Weights of a small mixture-of-experts language model, trained from scratch on English Wikipedia: 48 experts in each of 4 layers.
Below are experts of layer 3 (counted from 0) of a mixture-of-experts language model. Rows are named router (the router's row for the expert), down (a neuron's output weights, with its number) and show model dimensions 0-127. Each number is 128 + 32 x the weight over its row's rms, rounded and kept within 0 to 255. Numbers have three digits each.
After each expert's rows: "raises" lists some tokens whose logits its average output raises strongly, later layers aside. This comes from a sample of Wikipedia text that the model never trained on.

# expert 36
router:143146058142056135072121149116105186126089139107094127078159110139163109125186072133062126144116108105140179096124084125099144155144113144107168114163164117187161151130123147143110118077113156130124139096098157129145118084152110093155111094128134112129135069141131041060144107170147171149184100115172159170073101086158174187125125141118114097125117133125099150156059144073106095179103
down8:080126096143131125150135134162174166166067129130124050163102143125076142105083122161088087085155116226087154149127113126145097163174098080167110155159164149128120088200108117199127150104102117125143165092108160148152083160114093193118123138071113102084126166117141125137129189140087182127134111085148148161103158064106108092158128116113135089135098139183088134120100116176107124149164
down9:130082149156111152128106155150148155142098106131136105165166148105162124102102153160161160167160102151078127154075100072162160120110156070186171104089099124138096133148218079190110154127155136161068092092139108134126136111095169112109204098108135144069100111106147144064080116120136133148123126127104134099080127112129090170187104118165170126087173138069111089155111084155125053114154
raises: "\n", "|", "-", "S", "F", "=="

# expert 43
router:102129137123100141137090089136111207118118152147168131136118122139176171142118132117124094168128165187172144142093141179118150134123112157121131090177115074091143129125201170138125140166138132097127135143078101133104142078161158104146120076126132138099132073074141134087112167093135209155144098142218170203149146161096094161078119114133096172081086160099134114088168172080067139101139
down4:148115127084133103086135129149116115117072127087212069101142100129184143079131168109151103113134176108115189097171117143079093090147128122147124086122117159151092111103090130112105117159142145169107127073120143082196094103132105095116121106099124094136129149084143116090106127141129084169150000172175136120122097137156100126128071118110131141185057115130104102143114110115091054114097
down5:122122104153118177096118132148084174129128115096095148150197161132081109144093189087151073158098123121116148103113083172172132093158098105158146148164114143128109149120143090125076109186103177159134127077074146129162159073089096144118137166127132143120154135165085135098120097084163194077158171163167135135161132178154171105163143151122128117117114063091133090083078087134036121134078
raises: "ified", "us", "ique", "ions", "ion", "ional"

# expert 0
router:121108066114122167107133127174077105170102132115150148138161153082120137138136096115079113162136149141081141095142207142118141113177161111116092169110131126122028136135146065145145118122134131083126120137165074128156154097133178178086154123171129151105170157162164148118129136152136153209054156130110158155159097214187143190129125126099092071129097122129087131157109140088115184111121
down9:119114098190142101123126095155105155134106176129095172139184198146113082156123080096135153166117109099131092146130100144057126173184133121112139174106112098128132178159120015141126083132206143103163096138117087108170130136172104101157137120090114117167056124098120120098143160092065129127084176181131124157213112168096155118125136152154110135148153093148121094125150107123097142111101
down10:066110143111104135137134143114084111113117127100068132133076130135083166140114128066098125200152058115107154157145091117094100093135143129160113131130059103185150114093056144119125114145119157092116124151103132122088145086167082136084139164111144130108113124067106115076153155133185106124117089149110159129096089150129161135162192131113113033087111115065178135129097118116217166155160
raises: "\n", " However", " During", " This", " Following", " Since"

# expert 34
router:192101181117174130134149118139158106192144131136044141081149131168144155154105114134137117124133099058132071097086137106124097116116126167088140126175195080200104133076082104178143188092108070099105113136099105126124137171137120132164077110144110116167095181139147121094165154217150126098104109087113067084106122114097096088096153117116139154156165152127091162158145144125163126132117
down5:164056143137151102172082133198094089141124087115118162087104116107110165138098165114143166104164169129122154172134155093092151147160126035194121111120075047134144147148117153144153166080123157134131095164164146149137140108148072101118143118150080123164091096151117124131139115152110127156083139075105167168128140129167194108102123157112160167120192105134067121114081101164169185106092
down6:095141133103090138071090090135104100096136126129117132166146082120148101154113129161101066138178122103090193128074130134190161142109161108119119115166131105167176176117100141108076184166076172135157183103147161055118087152140144108157124087112132122149208101139117096134144127093116132116100133140109133122134106163194170126131071086126108132150215162188148126158147091133099086055141
raises: " the", " many", " several", " a", " some", " its"

# expert 46
router:107104065088162181127155112121162133126103151127156126092118144115154125090169071120160082128155065134130130176062185168130127134125143174109145130110108123095166138136119161178087114160216132039147163124134169143156149172117179160122130121104162126156122210177111132147167057133136128175158078156168082144166121128132087130164123130128110187133108094118087188166147142121102116165116
down11:123107103136146149126163123118122165125167117103108147117090210105143139131212157148207133070134093205134160117133090163175101135104132202146101150134167122170104092141147109171074105131104084159054117112159082150102137090085126089111092130184121184135123112161173099102142151136143167120127073130099156137191186100089087159172108135149126104145117136131144160164199107131130122131125
down12:120180092170141148141107072121087133106108108091120155132183149110153120087099123125135118147126133110120118149100160126171152128152153160101145099137172095152063128156154177141142133111143091178187089166117150143116161115143142069125160143108174083141168154057148077146092076136063161172066165103083097117080124135172186144112175060130167160183067097114145138074117171145148141135093
raises: " for", ",", " in", " to", " with", " ("

# expert 8
router:120096106081085139093115096145179128178126165099097142125144150107102110151093104089138130113141064105129172116111102089077085134102122131134117122182087135113156198128199086107147172078175106129148190079151090091103129149138133149046219142141135147122157186134111145170157174096081073101138163086115124157144121131169138144137150096130093148116089079172118149110174097157101172141128
down28:143184148107163100108121080129134098148047154102131154131153092167152165136164108127117136135132124111085146143167168161141165144142165099135168119131111090142091146138091171170099103140093154112154131173093158109139157203124101159167126149133094129095134107088076147163109044133070137128119092193125131091099133100160088099087203193143129130199108185091132099077075136133178124125170
down29:158132137109122138120147125072142141107160175127132131153082140114073146137119138146180176079174124176116107131111096169134122164170112165143133136093158136152081158160190156124143172107103125150156125111136148173135172165132158081072216117099161139147064112158106136111123106172084119171109157114104157096099161125127061174174121079158162200085161048186122127158094119142149084108097
raises: "\n", " ", "y"

# expert 44
router:090073149081130105088098098163094137135164159100137089077120163113140111174170186146129116114144075160113127167076138137086106117126166178103157077138155138130159139130105100133140154105180145156159173129185069120165171073163147052072166101160185092102123159139109139108115165094109113139129115088082115144148118172148113126158057101166082095154119117122073151163137124081144158155066
down20:186142126191139161084095128152156143138182140154127180086154093173107065135160125129118108131132109109213093093074113168082171166095125083052123143134152146120105126124159187133080164163147134091156139104119105167160132098135157163184140125144097093163106076177147134170062178086098092092096139167154159140098135133060103142112127115134157138130157136102107145170158145086113088149091
down21:147141142104086112181174109060145197108164207141112145132085134177137120133147089174114135106103091120143127151174111125173175151123104101155099114096138132123063133120200110128150156142142143177128153137135159072116161048134132125094153144100137185095119127103150194121108092093132100183148097140130140082116058074157177149119139150171196146153078105135144077132116094169136108132087
raises: "\n", "\n\n", " ", "”", "):", " \""